Weights of a small mixture-of-experts language model, trained from scratch on English Wikipedia: width 640, 15080 steps.
Below are experts of layer 2 (counted from 0) of a mixture-of-experts language model. Rows are named router (the router's row for the expert), down (a neuron's output weights, with its number) and show model dimensions 512-639. Each number is 500 + 40 x the weight over its row's rms, rounded and kept within 0 to 999. Numbers have three digits each.
Before each expert's rows: "raises" lists some tokens whose logits its average output raises strongly, later layers aside. This comes from a sample of Wikipedia text that the model never trained on.

# expert 7
raises: "the ", "a ", "in ", "by ", "to ", "for "
router:478537475479445522469511554537487496451533499482501430472502473497465593488552476527505579467467464600465461487558494460458503464507532459460479507461502439552463510486528527391500509514477429493515561443474569466448516542517446470577488461502389464527538473529550522496534502536494477498513488397491493550485540523456515475455487463508530518521409522500438577569488574517571520513429
down0:459515534550466512447475447443426499403467435490442463505526491449519458483544568492479539529459511501444544495565422534508514550557538493467486527530461511493505464530448532484492489449484488447530546518460472457485435419459549492447501518526500499490473467523489472498546431495449483544541530464417503524507530497460633514456494488489519519463497523463480463477490521523513507537490
down1:500522483465472490436463528537584530483487518387513464491461521533484490520495477498485502470506541522503470503331461517503560433530598523557535517479511530461522481544553454511518543437458463518562509482503525478487477517584524530461450531494478450462522474488497523500449510467499486501485466514559479492558501467519479459517494448458525463502528457424536507545486534531516555570473
down2:430499456438507510540503535556520563591548470543511522562496525458474397439566546522508489490575548517516503494487514577499444467523507537503478436544509431551530398528542532491484521463554489539440500519495487489484590457459594497460497477486533443577531472482527428533512473459393513528500470569558461495496412503444536503515585430524467488500498567478484493546524496487456511493463
down3:493484498551464459497538465568483466473485484560506513505477469526517477483565502555456509463459507524461553528516421482554463438431535474505472520496507426551475471496473458488560506473440542471531473544500444504486394469492503529525543437487543466488525520493496497461486538527470529515524539565436517565469572494537545549508534498528511577502451485573521579525473505569581494587440
down4:542435475486507507507477534517527467487435528492496518457489510399438503495475487499507544484586526485504523524502416503467465523471479517515480494482470491497469484460514398482420488530501444532486500556454500500511482493599538562528480473517496454539607483479455508541454539567417494552548554545527559491531536449490429537493443542518416512568464490495484520562532487523564460502423
down5:490516490468597531471515531465475536520535499497477430457523543510564539488577510588578500489478540426462506417599506481535462498508470487466515550552437446488495499474501434486542443528484479528445535518491527503490480482484519486461474505450503475489515536402488504589508609467521482480541455453478498486536489432473560440466564507542540544488496509511491500474477550492471424520496
down6:500531446554490491456535582476496419488500481447499562556437562471518540549539469532469500510539531481525544486484473538570531521540535469549495448506543571530434460497535465536467545517535546487496573625478530497462601487503433505485464426506437509466479518478590455421472477520497481472488505509417567442497471542502452487472464500482491479514494440549506501436487472479534440508505
down7:450531565464427493502482463529512500456451560481486535543473557502461470476543507506507485488516450517468438518490515447500497528452514533480399459557574457442495521486509426495504525581499417577458580384559552532533509494524586445448525525439567495574430447492480522475532520515504503497472496515467527530470492460521459488436517466531474471493583566560462462538556509509498442535584
down8:497523494472468476543553521505552459545536545507496472492478443511478531523436454461593610513495502498455510466506540399536502485524516445540455398423501482534481468578561452419517474486447460576514451503510525465521514503508506455538575492468512439478552494541536513473466500510515459504446492461592530546435450524409533556533518529541506541553543539466555512452498503538550481522464
down9:563473500517519435481544570545514539458562495487492474468508543495476514567501531451472447483459629524469474486558463483541514545509485473508522473526478473486527477491505443529560498499517476495487446504515480536483532518545485471512531524507449502489415498442439471592567535579478562560513523437572517469497492520569458541503528567484461469509522485469509477559500436504516510523509
down10:423484492509514472432493439527527478589483514449461551483385553473463485572532497506518456512500544504519467578494536476516504488537545523581457441515543536486494451467501482537549532516497554490484490450476549494503502423532503526470554482489467502497442498533474532441507510490544488534502530450526480525427527548446454484517556485400540511607545472559491419484539522433428495549508
down11:623477570513403499526475472529522469482467476538455463486517540507485445541472568561529553423543493479481529564534482493521479459447533477529503535511426514515500506528445549456506391552442507461543490514521460502617543447495437515523546562480454470537550507475503425506505509524516548475498535462471473508484510424470557421564562520535570535384483472516512423524485484513440426552452
down12:495392497566499526497487493520503449494556504508479498535498482480588525565405551454505449410532465479505518523483532533475552482493531424444607552506522603511476509469526465499517460511475476546510570541519507514457459476477492475520478541479497560462493505529467470481509486543466543458484493467451528477515514499508498470572467527458528481586525537521473417562521485540456468528504
down13:516486508517578469536488492422490472463459453566441524561454480459440515460489499462489524489530536594552527509552459455449456514467530608527537593470515524420573569519507513476534522504467479489484431448440432496551520490590523518506542519511505515529520503490481451509525515574508504528530541550512544504490447500455507555479473486538547521500536497563526560492542503502517565540496
down14:509468446417499475625486509548465495423476483485540498480498543480424498572597441535546574582504548427499551581459464461533572454493563478500550580493543510452528496440454575495452499491485504488452525525528531523523499541492535536503514522554506527438498532470472445523548491498477526527545515500501508626494541495525549496505567454499447464523505478441487538451477471498513520440486
down15:479436512525459510559470503521484415434539477462496491469519553509513520534389517415420506454512408455524468566393478505472492517495502539487484473558501512460483493552497488470446480542468528509499505518538460467543504558483494557492533440463522474556433470561536476483485557533413551477517480512511504476568564464425480503486471472463495548465515526506531539504474564569546471485414
down16:494470529448453524526561518468549505553504459457523508492537497564527481492482474460482527601513506511530474556461446541515522478520557421472529496443560443471477486454521504575502531481467528506508565458473501475500567509470426472538436439515524530482510490554448537523497523501468499532545500437501528480499513535575445462512494455499514478580502488494562514471542532496566505437497
down17:561503463434573494499536455467490494525448528492494501557489513435515478480548520468514556509487519504501525493560584487525517494521501502498513527494477489551458491533473486526420490415464487515506551445436551501539552496492492421549557507507518567548487545535418429552493520452500457546523573525421528491570546501433468514445494474544536486541456553485511418497491534451448497524531
down18:536493529553530464532514486482545470589472480551496450527409622488481510571505561490533497460546508508425487503439523520465482549468544539527488456489535524513603473518505465530548518512482532486449469521495498530452529468559508437534492476530529520559518552475503443492519557472543535497513471532397503492508423464450470479428500553462490534550476492488566544511477479471505495490486
down19:550518450499516532456439456504548436403454430482506605499530535481472471531514517489491534501526562492505512503530478595574513508562479556512575529465537543534497570523598511477420498474542413505480571472522600533568501540575446536459532505478456477450487497507526571463434480544407544529495484497488547509456456478509503483452512470554565444528489534519492511545459574576507469485465
down20:524477466510536475493480605529498530507518518540446504576548524510518497432480536559466519469499476486507433507485535463529518458526529480524524492549485500442475519482488517456486463465441467489518467491458469483530552567480455531526551464595465493469559532552540508445495491460517514465450492512497485538501438512519503381508490531506460480472503497428482523446592475569409435525474
down21:498532447495458439537511542479502461461471523517532485529446472499502532489524561516477535539494576503487454451511513514504461526502541455498473444456441567555495521456502447468492426419420533505565564421492480483596469515518552441451469507568533535493521473535476512459489476510495450478492466499541501446560492548515466537483493510491519511451521495497502471491503437455520516522473
down22:580483521474520478588480476529555477525457529427434519537499464496517529476395472556453508559474493543530480537534494456474474512528521650522494527557516477524467489489536476448536506427434529569517522506478526485579459488486427522502538539572470485462509509533534523411517476494509516523436534506496480529494533482461513482538506563459570452485511554493454454485513491476572502518436
down23:522515496526469476504370465460429448450458524535499568491449500507494575439467520495517461484509499481486464513543581499480479484524548410443496490473459509490481461518491480438518459482485547486481454483480514549509493468580504483487547484488510536545525482471505458481540460440445437444538516544479545490495493565523456534489508511507471496465481460553555543552471539461489478451564
down24:587481498562507503504446472409470454504532467511470539514524446575518493560398473511519480500459541456525504514582474566511474487451551493523495539454546525449496565513516453461515494520497539505535544489475515529507491480536529507407517463554558498532518499465455548524498544444510502509556550547435454493447478467498433513452507499559515496600518474457544508479427460550482446520506
down25:416463520491523526480438493562494488464434464497492485523476508557472581457449491465520438525493537462505531518513531530460495516488528561483460526495517485507550470513493421541515433455494516492477521437567487539513543563490439500426480524479455539434464518573462465517566477492494496522491440467467516483556485502501599584431522491522474530454540418514462520481478526535622509414467
down26:488452440547465532548472453474499482490457533559531509544552491528561477514551509466454540491504445512471452492428543481546508480507474491520492507517511481499473486443520490518501448546450525450519450547560521438412536544523439564511577476494475459494546504480446542562467472500561440496450513468556545573433540466481552484487537458524456519510477560492511415535513463440492470476558
down27:529566526539535476520508471446548499565491517493470531493498484482547523571504479501488542526525537550503410547509499510522521483441507518630470529473480389496467537563479506449493503538504577483500545436486494526443575457455514448510467459499533528514402567444445493500481577535491541478553538528479417549477480579500483495547547520557476456484546478418517409579614485469488527453523
down28:582510445517500562449532532498483461538421516477546503417468471499510472468489492433508429544480566493566483487486474559462602490469485469486514518489511510497465485450476516526430491568555535431434443431472522437497422509504501509537485460485537491540511457458428527489453510511525494486500517492472552572495559548504577462561551482472459516541503465486509550464456561440497548472475
down29:434554526447553507468467474465548551446452529481490477476465548543482483453488497533482521500460450445461517547413493515487432534477564383493525482495484551487533508476472606387497493471532485557514647511423524466466465465494430479481483504517454456465406491422500519497499480392500501447533584439453517501445536458543503429441500507452477472523470528523448521540516472491512551500440
down30:463451575472475513482491535576515512536440513556500507490484496429402571556541519539511492484518486552537552473474462539491452509556458491614508481430493537475569483499517523483504539464529546482475485523522528496535491495466526563459433495509551480526540565508495536517387492554479469499503600488442437557502480535514454547540433462532475491494526532518511474521498570508501497556479
down31:500508535550488539532549575486486504481474569488487558542491506524540479444459498488468480493520461473511376520442496467486516499535542510451487406440515446482500452452531428532482467511446463471546514497464464580523521538556501427533473479526524526527482460490528547459504452461395551506506457506528503521570537469546454550430576489462530489559449460497506492428496565527516528572524
down32:500512551476474552434481541542462410529499519474509548470483548534511502488503473511460493591472484524479440516494507481469475417571528453494550484494490450450474484476552525455545460523402427497432492502531464467483565533574498492521507498473460448462497453588523493506487494453467528491485518495508547473555554523473411500504533508516519591544512502522508537529533422578507521471438
down33:476487475496477486517459565514565496570525514528525520469517520469526472543442433486498536443465452526464499617521549567533525502486499542481570556527532492467479573500513511511491507480516429481439524502485512387529446496536448514427555516494521508462562508481513514523503485530529486448461462515460543545443485459524533501584493508516540467405527489597555486496439548486556482529558
down34:522447524439408479426461455494477492448478617580493483499522438465594451485506495427491464475525517457439555469425490440481485425487548509559516432481487589503489479459520510426490380450542453500475429532572523456529459526447507599466501440542543493532499485488519496498474489524462457439503516470503511559534502470520542450506546493467516507556573509427499550536518523547591536503479
down35:549527581555463532459533491519519538491518508472512459517395469499514527494463537563458454513475522460537544444548596560436513555505459473492502498473427570537483468508563568510405495511425499483440520475491537505506400505521499480492532520553548506462515401487567483553506512526487452548521450546478482546578553496461554523485614453534470509554499470493491536501474477491476496498509
down36:477559511515563514492515550460547491408514441467513442449533464489440538489448473489486489517576475529505490506529510503483421449494506503463490515512490476530527508547523444456511502453504477519498474507509436592522481542532447460444513499470563438487485511541531552567505511472500543447531499572505406513494548589412574488469546444519527531498559420520508520484551522452474539484464
down37:499497512441490520528459475454512476441441433550547486477496525426472431570477539510427501496480567517484516550530510475412422551514513602599543592542503487458527465629505532465545555484560497497559569469511510536392485511556532558463499515543581545512545513506492487452515482572532510494527559546461472479440528466528597501511549470480513503588553448482476452483449513467520501482540
down38:469411526536509547485461503486475515476495437489484513545495481514503480491558531459591560490478504507528490505554482542555502492445592499513475483513530503497505522469477538572534472558490497546503482488482475526539533513448482524478491534468514526537475522548517502548448390493511402435489495508479409472508469494496525563470570470513550472542439566468426471491423534515458509513549
down39:508489510531500514538553475515450412508512486518461507469516506471481364476538518496532497440480584437503566521438469491502464549501464540496458450548513530495492546503486520551482415466578509501528460441518450537479473494526535486521432539458526522532529491483518531475482502557429512548497497476531451536530533499462497520508518490398532486475459533464459441488528447498524436543483
down40:530479512479533546510489537521505452496417437572484521563526471456600533521497515500541484479466470506558438504493489455470570505483467476447572537542503476555524425448461486479450490465423568509469573503527461487489538488447532495518443547505464461500502464548504577484554505454489448480460510476506485518507536456579473465485521542474560585516413497427461481511502485483499500449480
down41:504500469455532500527453542460488426533555523505448560525456537518548477575495527466448532490569567475520474497496475474540514530545595471429489555515524469489437592560517554409466532438419500396501442488521493494483456497532500617580520530440549443474510439574486471557529487438498477476502507472531564481534551452517457432518488532527523547493497440511521532461451480556520515451481
down42:531467479535564504544521526528503539492504546479496506493543479520516477463541414545533500505540553432555504497509434485483474517579488442525429506497497515517486562442547484441447501485517470488479517461516509511531572430520522520520502453496483553509412532494479462528402562476477517442525485526513492445498465495515537453567479479553440479468445494529484462527538533421529459469477
down43:499505542532511539514496486513552527481517459481488463531519476516456502475553442461483457509531425473547496518280452509503460580514462528524479453535529517477519436521482502422519501474524515545549463488535484492551420439519527482466553525477473407444504442455454473522563549585524519576513603485502575535510516470519482488428475489480466479502538529445532553445555462496507437419420
down44:485545546487450508443476492497468531427434460566508505492521584459466472502461554475512509514466523521495577545520503521563470563528525511501477559442531437579500506499468524513533496435491504502507472490493446568549413594502561506476449457562480499508484535538491444476407454542447501438464485524413521555465444521442518448469473496500497510483487557556484532525503514512506507488416
down45:466534384508482484530505476478512522446530524490495451503486495505497479469486525498505549484494484519456529500465425527485459492522486495531520473491481511492465427581486568545506442471529541505441480500514436512460420476502519545564497533463565529530482465523510492508516515520486468497483382513527542510438486512574473519513510458469496445489536507469478525422453510535467486480470
down46:428492457506590534512474503492546515534456513483435470588483562491549513479469477531531553491492603524519576525528501465460556479525434543469457486488498511445554535540502491486555467510513462499577478461509431489466485462477606479411559441572506497518513515530445567537471496562496507521489534493457566516545567500480523557557509496502423456511490504463433516564488499504559530521459
down47:486489472559573504557426437525460550525536528467502481537487487491470479496425478452571537478536501499455463476473505568455526576571519495498531543440547488516502509517478489507522467495464483466552503494473548540499471505537522499520541563505490544557465507440499482459448443564510494519499493455480584518514539523572521448533578453585471464513490350571501510514496451438506577618558
down48:535583462479570454510527483533566527484478483529488559524488519487521448535487497502478555489534514582476519527603426543528489410504595553556544457481515461543528419545575508519547548457490566524514510525512527542508512591522447501464509486463492548520511410494464452432518447495545468437485526459501508592579527512468537528526425467488565455489486482590493462450543487525571494484533
down49:487521510520421485530581464502450488502480480465529509445516529577551465428471501455535540500560510514439528483594496477548488462477512524521391523518537557501538481498511516500576525533548511470454463515484538492454570536475512523487522600474471466478484578488514502418453513468505574482466456515514528483503551452557530504469491488524458551570448571558484538486477397484538530506499
down50:570475450517516487521467448461525546504470425517476552502438531474472410526468521519494522553545555499541516495526546448414500509453464490489503526509543434470557494482439532538434499502511558501478524560484411573573500592477552506452472512467428551475518472465465435507442498492487529471598436518451563555515538484547460551530525514582520501493587429488408459460481440515490532498499
down51:551578450483483525497488479499488473557483512419474540544527540505578475482555541559457501545485549523441569493544508546423487473492536490504487473499510553501542534567452472496550526547486499495537501493542565495549500539490537474512523533561608514456472468536448476561543471452484541472543503542487418544473512505405514510543440455597490537484494479489441472476463482538455456476511
down52:494550452504511447430506463502459472577487456540461537528477501515506402494496522516514369472501545501487576562510445451454494550572519475517530471496470516431537508495481517504502498539549470435510545477514504542446527513481506493425493431508530524525473525471510502546522490492503387556541487466485508554570500592519464508500507413483471480582431485523514474517500482523540511550477
down53:470507510510561523476485518503497554522527538493466568500517533494514477587477489532510485508524542477477552484550511547449466537511492509517482515514493487549483543559556444464531511556407534442524504469419478474484407462544572469535498516528439566494494551441426488505552542551494504479458497523510485490431454502441429581492483522555535409481522479522432513445453499549459502481506
down54:434496440474539489571451539502495548473556555469531456553495505388467467482585503492474491502531417497504463579410554521495530489499438567545576474570514532573435556510529510545546527507518455476558483474571577532447442493529493513478476461470500423477529450503462567478511484478552425543484483567486502472504526533503486476459560481473520528501501522450456537531479569473510448458531
down55:480535476501451527508491540474492465456445531544515576499502515426472514539448607478505444523468444488486552554500501445514494482566466500482569482498488560510517469475470476500572554568527511500517481456524417468500458433552546519556413474540540492562505497531554502499522509525499517537446484499467570570498591463519500502514545492454478505504498513511482474496492496440479447501499
down56:501536506474520464554471532485522522481431438548467575462525468471477485526486523494538457465490446484507572494498536468481505605557492536525477541465479497530526472491426477555529524490489523501493476536565567441496505540455592413515498460485558571519522527482501506493526533595435447560482505480458482545461446541526504511495528595526543464462475481498561557526469528562513520526493
down57:450443461542478551517452510517532490545454449444473499516469435513461537557533542549509499517437468440465503496511505501488542444508483496553391625509499496470554506528515534472554472487508494470415500501522498479549556574480482467465448495527547516510525517485511533437470467505466532436493453548469500514501466510523473468542492514497551422459480457516459497502533533510536479475500
down58:548521549515419574524481591530532448493430586504517500424525465482477469494525504529453428428539480531515583536532577517520475553487490418421488535489506483600477555545533487495536508600461533516514510472492545473474524507554490454497599534461542502433521490527476467545459526474589555533552444512489543488572501537541477527448502550500522572540483468545446432504550448465469411474492
down59:504472544475526529488446536440474524474530495596437485590457521589496515552513482493555439478537505539527429563459520462518484529456491530497477498490520494424434475477529540486523512518489430464451485430544501530526488490473524446402526532522543480503436515467460541500472467486487479449485558496515527506466521493417488503441595510495515543565491386457444516447530517458429492479507
down60:588549508484496517502527493536480455480520536539504505471491555525479426554445411457471483529508514480486504536528532488516539529480437505474494508425510456481507461504483450420421485502503477594425537588461428573548424547503480506499466493439434495489510547492507490593568536466472486491524461515484483455487539495530447478475478463570445500500545463474496496523452507530491499470451
down61:501494507502433459455527553515570479552408509527497500492453464548415566432446473417523478536387423471539442542409446467466498483488403468468524520507474494459544497475533556572464491454474513533462453489501486476499523488460530462507486513496478448446535510453588487473514482448472470541522482469464500494428562475518434542468513495504502527551465479461499449492550539561472415534557
down62:520447466596479504491496495503433496451488529523483434494585557532495427576537503506488403456428551430490531531494502538509471515515506504486448478544502557548479540394561465547485558467434506509460525550519495550445460454548498433488395532536550529476484533479428511439481491439478537456469519516503505548461494486492505575515525489492554416529465515506474467462493495474537560510503
down63:445474491487537470556496511498467498431537492474439541544473481416541520546545474499491516430504475508480488480496536446524521538588460548466592573449450575501441540484637475507491422514454596474544516510464448563472481509446504431471533519519482429574525558516492491520530510541514483525479473578505478583502493487457528529475477518601528470519396556520495520497568492528553543475490
down64:496512418521509540495488451567581547490484484464529508578486507421482570444576540423476454519477447507555483475418506501477534520443533567441469527433446557520537537483460519599555440564493495513512538547476500528493480484530512436433420479498501523515548497546452461506522403545512474426490516530493482435455480483496489437494522531391480389548389515501571474484548537443446448500488
down65:565499517471494460520538552473386502506426452406463460554563424544528496444505456511517496514526550490516529480508561497495541406455491518531477503526466484526486456560491562460489508512554517600512503540517492516499560462474514506527481525520420523458549480500635470471552475523535462531449514471508448492593504516494461552485530503575584516500432519502523561463567482442493483505450
down66:456441525533512531488523478389482486524452517530471385405411527459451530536572484482536488494487529515527504530544611484517424495513431492540517493509571478466528514530565537576538571503466460482524559483503537488400576482503454536539499451482498562433516464434433551556493527563473457472459575515485471516509546554541477475457593488469529452485509547455440522529473502469550492516551
down67:528467518488515516510506509444478501533489448545481496424515479469549545489539491480483484509472529519514465547544486508535474476473498497493531491443565540488558511506498493406418454501505503590499498519509471463461495506554503477449534477483575563497498590548605526445526494496439448491505497527504444443509495482483472476466529459572492504469489476469494547529498489481488449522482
down68:559439467484516522469524544508502463502449516530550498441476545518533520421530516503501528529517460519494497464516505475445527484473507509572460523511424493545429467436480506517512483520555498453506507514494509529497532483556491540492533431508469522482555518511474511501536467531455520494475487505474518516515461552454501407467449427590480547521490564558533522487499517486568534522562
down69:568525538549439466483443557458435551547506501559558517424500448490534545542486471450435491510453485535525506509531515485493475527463495555511516587497481478439532502530450473531528493473509507555478553519474483596474518530472576501495541496518512520566517472481524427466565499504501496544527487484460491500514529483490498499560587519493520509467524437492443528491495501485463499407477
down70:605449521540485500498489480463522512509517490474506449457507564499499482526482461586478524546491516540469533570559518556462442516514529434490457543509462425509536470526531512475557584521456502529588516529502524465520492464503452566494524476568462488446518515463490471466523414513517506514497517458533578445459557513523480458502470509514488530465498441548509504479529556499506440420453
down71:457390557529482535473543457516408493469583503572488479487528505478503493596449484476426534564442508451465532511519451493448494488525560500495507493479519462522468554460481482533485544463485475532490488512515520473408478487582498452440480536450449544508456427537511512437521534443596537512582480518505457552462461489457502434564508439501559442535543470496454485581502527485485514571518
down72:473435489473512461532557414524564553461471449529529552519562501466456444453481514534529501468410582512482507555537508506463465446522601471413468507445462521510553449443483518502489417427459484520515476452479516510473477472468508474471448487561586474450484482524529517522526468510576511555464558483486529510479483455463521521560478493415490476529376483496521456456476436479494499531484
down73:534442525468491481512522530530528432520418460456493485487496494453597534481554528553489540506447524542547491548441535506463489439511523505432502427499500495506486432492554518525465532496425536488468520507515539519521510430491497574539573440475534472475473564522449481528462565500504502459496514451468471544448558512483480529507507520556458538537483484494439565471440461486504496511412
down74:507501501483550565539541495507520514548451478496536418453490536519480504500474547545427560533551513519443517418541473458487477488479528519518464438545553569445455463489438512543519503496516452485462499527444447503486612515556401560458523485448411440467451519455478527493575457522509522534470429408541522474451560440495443517438495540513531531551529477460453492501537524488478420549495
down75:518444495496484510468510500559507518483518493497505461479510536470493519500452457434499533476440487518505531488456438512423513554552531497514549475458489503529484514502440518528549528518484495497528516520523476448497547533480484566466550541460537501483463498457550495446452446477536499510530463452617496497563609461518429506489475540590498486515505427501511530485533452506463479522472
down76:453480499494532542453533500508450469507437473502486516465515550496510541510546557510490568509503525500508527469522529531488443507544543474507474459469469498483556557504502501473571511498473547533545432521494492544441465511382499518484474487579477477482516510521493507531424547493548584465476548495414517498485476464506465458498521592476536492424535489572469491537505521500499543478484
down77:473466529457519478502472419434507525471467471558517544537485519458535442470447500478453485442487557461465485542347470473465448507496504543558490492445580527537476482440562521498427465501525491503487517488519471445508466453515495479499485501544508454442527490512455440469548497508533546517422436553517469451542535479485509501491447503507498455534497456477468391485468463492504495517426
down78:509506485500518503479428446464463522470488535459486460452522554540598457497488495413525539476477410470502461545455527575533445542501420459512522515490520474510486497516493523565542504471457538461489451521463456461443481455507506421514411461492521475463493529512549486494451488523553507500453561504483514557472496429449441444575539478494440404492484505480566485469511519482498558502485
down79:596506568529481440475504498470541496479495499479479528484516511572534436487496483515430505496424499562537524513550569513492505504588413451489524526504529517477456528555572490513518511540481549476519544484455504516567493481500452540453480460480517481514530495515456487481483436538534546524449532525492478507474501467505494498502571414545573483440505535441503428580444467516499568557488
down80:526495579525604525466523473550435503492528542478518457467511485456525552492581522507516497517532469512547487518543470466583519490518529444478535506532519452509545449437542424529528439469516430475512531470496536515514506469582478487482484536488530516577544494454508460461446462550411574500521513490456508524487553445506477444424567543530504494435488525484462524469497477507406554477548
down81:494511484549473483496438528500512492435513494539565462526569510532503499420460479480445465538559444429511448553465514488536512455511525578491515522523470530514471562499503505522520512499508469592500529408508537547440516468516563455453524485504519509460503450518524503488466522445438479472464444541488504469526504404523511529494457435504441511415516468477514523523560406545505508499550
down82:537508505497479546491513523443512501577597520516549471449457472525436427440522492485513516517448547486487441494478525586485476487494468455449461485551452459525511500479450570527550482515436495558559559495473547491473470483461514514500474468461568508563469475543486535457455469527533429531480488478464506453520539508430521405507549487516435572556498551551494480553520565509481556464433
down83:469531489556458465502456512495512473487494556458459522534452447438531481507431430494506530559457560504533525526514572552539470455536515434444484460552434440566488544464539487519486534528472551552546455544511614543512503470473522540557478475483478484532525490439514579534491475522483490462539503497498511529537525441539505542483509465574423562506575474515576498509505461460410486451505
down84:575472480554594427493533499491425544561485453478484519459440477498570499518540498537583507502480513531531527521637501507496456518471516454492548517502523472486543484466529494508592459476516478485530500523562507512467478544482538476496527528520484507529562512579483496502484456549499505462599499472497495568483499527475476557501530500470517528469588518473428459470486459522435588518411
down85:538566478547518487508510477509524508577420493556501482511488545510466496453535571447517548473512441539601508549451472520498549500456539546551499453494514512543489533588516478551481565494494476462434482469577502607469573515511476511447486530524514456460472546469523497484543505485490523573522460492500431483459486457486455496438455503584511460425501575500494499541490485513552484573514
down86:529436524441511555494498511499494466465481508481444523427499483525466449487468504466497473502504484528554429421536485496546470429482521412448548524481471506556509502499484555480500421505464482491480562497543487499513547562502455539447498555529483422439574534487479448488496518477496521479460497549471491469508482469456497482544508416453531469535508478466455439541366507504436541490453
down87:513455485514561575531523419470421512489487509482499446468555465403532436471543449487496476574487474477468503518531470529505524464483535456444519449500497543485519469554563485467555511471474555504471562512528464477446443482524499462541507534550467457449573535536534459498491447437530496449481506518514546498527456509500462582476469488490545497504557501485528470473496422493497414499463
down88:567424535394512458480567517521383474516476472526505529484544548421518454525485459525526478470455425523521472503618517451478458493433498526520432542450429532506410533421470569538483514467578444544536444550488512545491484508457532538518519488506549573553494492544473501472485454521536498501481528510497468464521429524531613498504484481485466479562482512493506440464523473516551636435494
down89:523472515597509485548495517565492493487493421566494507445500554499507445495523443460569527464461475520455517441411480530541510563514511439540589496432484512478478525559512512474494539485490460504439411473412528530520437524602483549491492455453477491480509530447437501521494541468466517523546510548485501463550514450487479473499490480480470514442535563486533494564532457548504437517472
down90:474597510425468455498402541472421515476486477499513516451533528485570489455490519495517522531462549407511589424448487497480454409480508495508481510384574588477438462477492504502537538545438559561502578500537496464500567451452505564457525484520518528479423526490481494518528472524471547502469506495473537482539513527501578503420519464524467606483529429507567489501510458577510431468470
down91:562514503540462532447538502535525501498493424484550510487433433483616502593502494435531456520458520528518508477502493581505538541531472424478454506427540499508458461484449487551498515540480513486543476518474511496466528445498453547484497487408489449462534561464441525502437448469494542522496499511525434459483537472542480506444463486473442549494499482480556494510493439482469517497522
down92:554452528479467526523495491537453466454521522539468519516510487483486574558528480484528521490559476492623459491554449532495536522470540495463492549574467491510465501559461481475523523527552512505484521512497470490419500466519460455526521510498539527490503433573572453555514466600502488483486475501517598517506429492517450454535460522504546482439526528440456534484487534500593536512525
down93:483543509478520584499466480486520585576535516535465562479540514432520443557508561505447518482534470442536533441489542505463548538472531523502531489573470532533464520485586589498523486446513508476495582526535527498520461442512479463489546516425555564544538597478464449510526476468491473415536517461520466490531498534474576498510514515544485524519490510465464519586563568455569520434489
down94:495541466473515514538513609431553480524497499508520464509476552523539538503447573466505475496537505425465474519378510444449480518519530490526427496495495528474481486494489503533461493456469478483434460452566499519513432418473510518503549513522524408489543481498523497540476431473535511464492451543500443475488483553544506437487546458439492443515480399483449540520514520520521458510536
down95:470487505527434551515511535438550558527516454476428562526540528425490419500489516490459472508608505489499526535470503574480522545541492461481472478511566532480459455476527477435467529555474494563499588443539503532527454526488500493508458461528504553396538486476510524549464508562496537459496409526458485566447574529546473503487495511432474523533541471470577503514525464510531479483495
down96:544483527456589502589474430476550549533517450478513487528505459455500501518538539521540496510529482478559515464533498487538476497478515549483422469534565475541486491587530469486574478499538443531468555495549483535534457473462503549526485542563489497495541529462491515461498485516507485577520543422518408443473512496478509457533490489500432508479588561436545499507443490487513543473491
down97:546489512547532473461450525540515512468497485438521564525525449533557473464459455516554392484477483496411497443424446544507522461443501504498531581558562422497492516483514596548556501476477487457528468473508476525534462425514492459491527488471465435539470540573520533490509472489518456528529502529418552535487540424478521453509491549512520485484493488463474450489506520599516524500483
down98:463444552424523435510518429509548489478498518490481613508527462509472479457522528469447461525528476445476499514508484493490521529485483460518529475554522508540474581555483526470550472530477424461465450544518524498541480500469502447436432461490497446482556508435549508583528454471456481531574500514538532576534544495482620467466538536490476501482487529533521485501413412480481473554525
down99:504418520515483458505507538536470442482517511544517537575531565503512491479531551480473512503486487524523492441570522536455500539394470500487508553534515468441544539470467526541499533524458566526472539480549502585543539471492450522528445537460460509527455546556491526485506514438463501484531443432479501544521522531471488571566554457540510513448489519460526473474558551489465472422527
down100:531485536500517411523489446519550501496471593538457537478479532510511556509512507504500458486488515502476552526567527492468536509516416496508578469497488481484458545492540470499415510511597518519503443494570464506529415423490495508436497482501467601506569508419468510515537516476507484516526436480531495505516401563528484575507492534523599520501503543558452510503499509544497495516440
down101:551500514431466564458498513487485459487511554605514489565486482492505448465629458529514504493542464442563513472533507515575518528567530461503474543530418531509559499457500537536504448470536518481486567409505565500419457541499571513533490482513464496511525527442538527502467531479527470495574493529467508469504543440612521509531534467474449468441488484462507439486529573540482512493448
down102:464540548541505448546483577481506460510483492508493527529470514432507482476526546550504529455534490517490567582541494599561437509448493474534530593542537560540484495456547452515449479464541441571454474447553450429521401519515498395440498536417532500456532509478480521522446417499531463467561554446426515548519509411536552472458512416474466530540533460449434513493452453554496527540485
down103:419575471440429526497506488478474529439571503503465495553482486518521509496495422524475560446485538506504437535526447435510480479473527536553566459493552480507497410531457585484436507512555520441451511494523488508525420501482464579432533439545492521491579493480490516484550439481546511494560456411457440493497497474494502510507553467484530522561485477470474522485519512446577509524496
down104:484562587531559455584526525484446504511528476455558475594452509521477483549435506535441454495470507544431444508411499483517480500483519453518433467474489552529483483502523504508448547468470493453517444472558503531500487513467538487430509500529544481523494515474546588519496542535476560503515548477525524454492488474531501497521501465545499479471530537421501492547510525494518453495429
down105:417501549494510483503519514461526418556506449564520508575490479542457460510516433476474502502507498517484538465258489504506497453534383493500506516475387542492479437469456424479493457564479514485453488438522511495466473465542511542578520458559466536489455461529534541504452486466466454527439523555523506471492524496506460523465514459519459587534545510469497473502387610533543543447483
down106:473541512502537496538518552405470480491512530530534576476526528530528509435532486469436456503478401394458504476452515532567514485483542503446520484515438430518490507468540523504455478537463511521405488511568490560534555487453414482485482508502474497470570420466533469487499470496437443515452476543501500491547489569501464469449496512461537477439499555526417528508433519455392499457502
down107:514483467538572463497542497475496428468553444573453483509475521516541413482529482537517476462503496472507499453504485494541502456553519541518494472568554410455475460539478486539452468586514485455445524467546481510516487497483483501444437522458483512525506456468517537493478501477496487485424512522485527469498569470505435426429529497553452479530471510514441553526533408532554537468503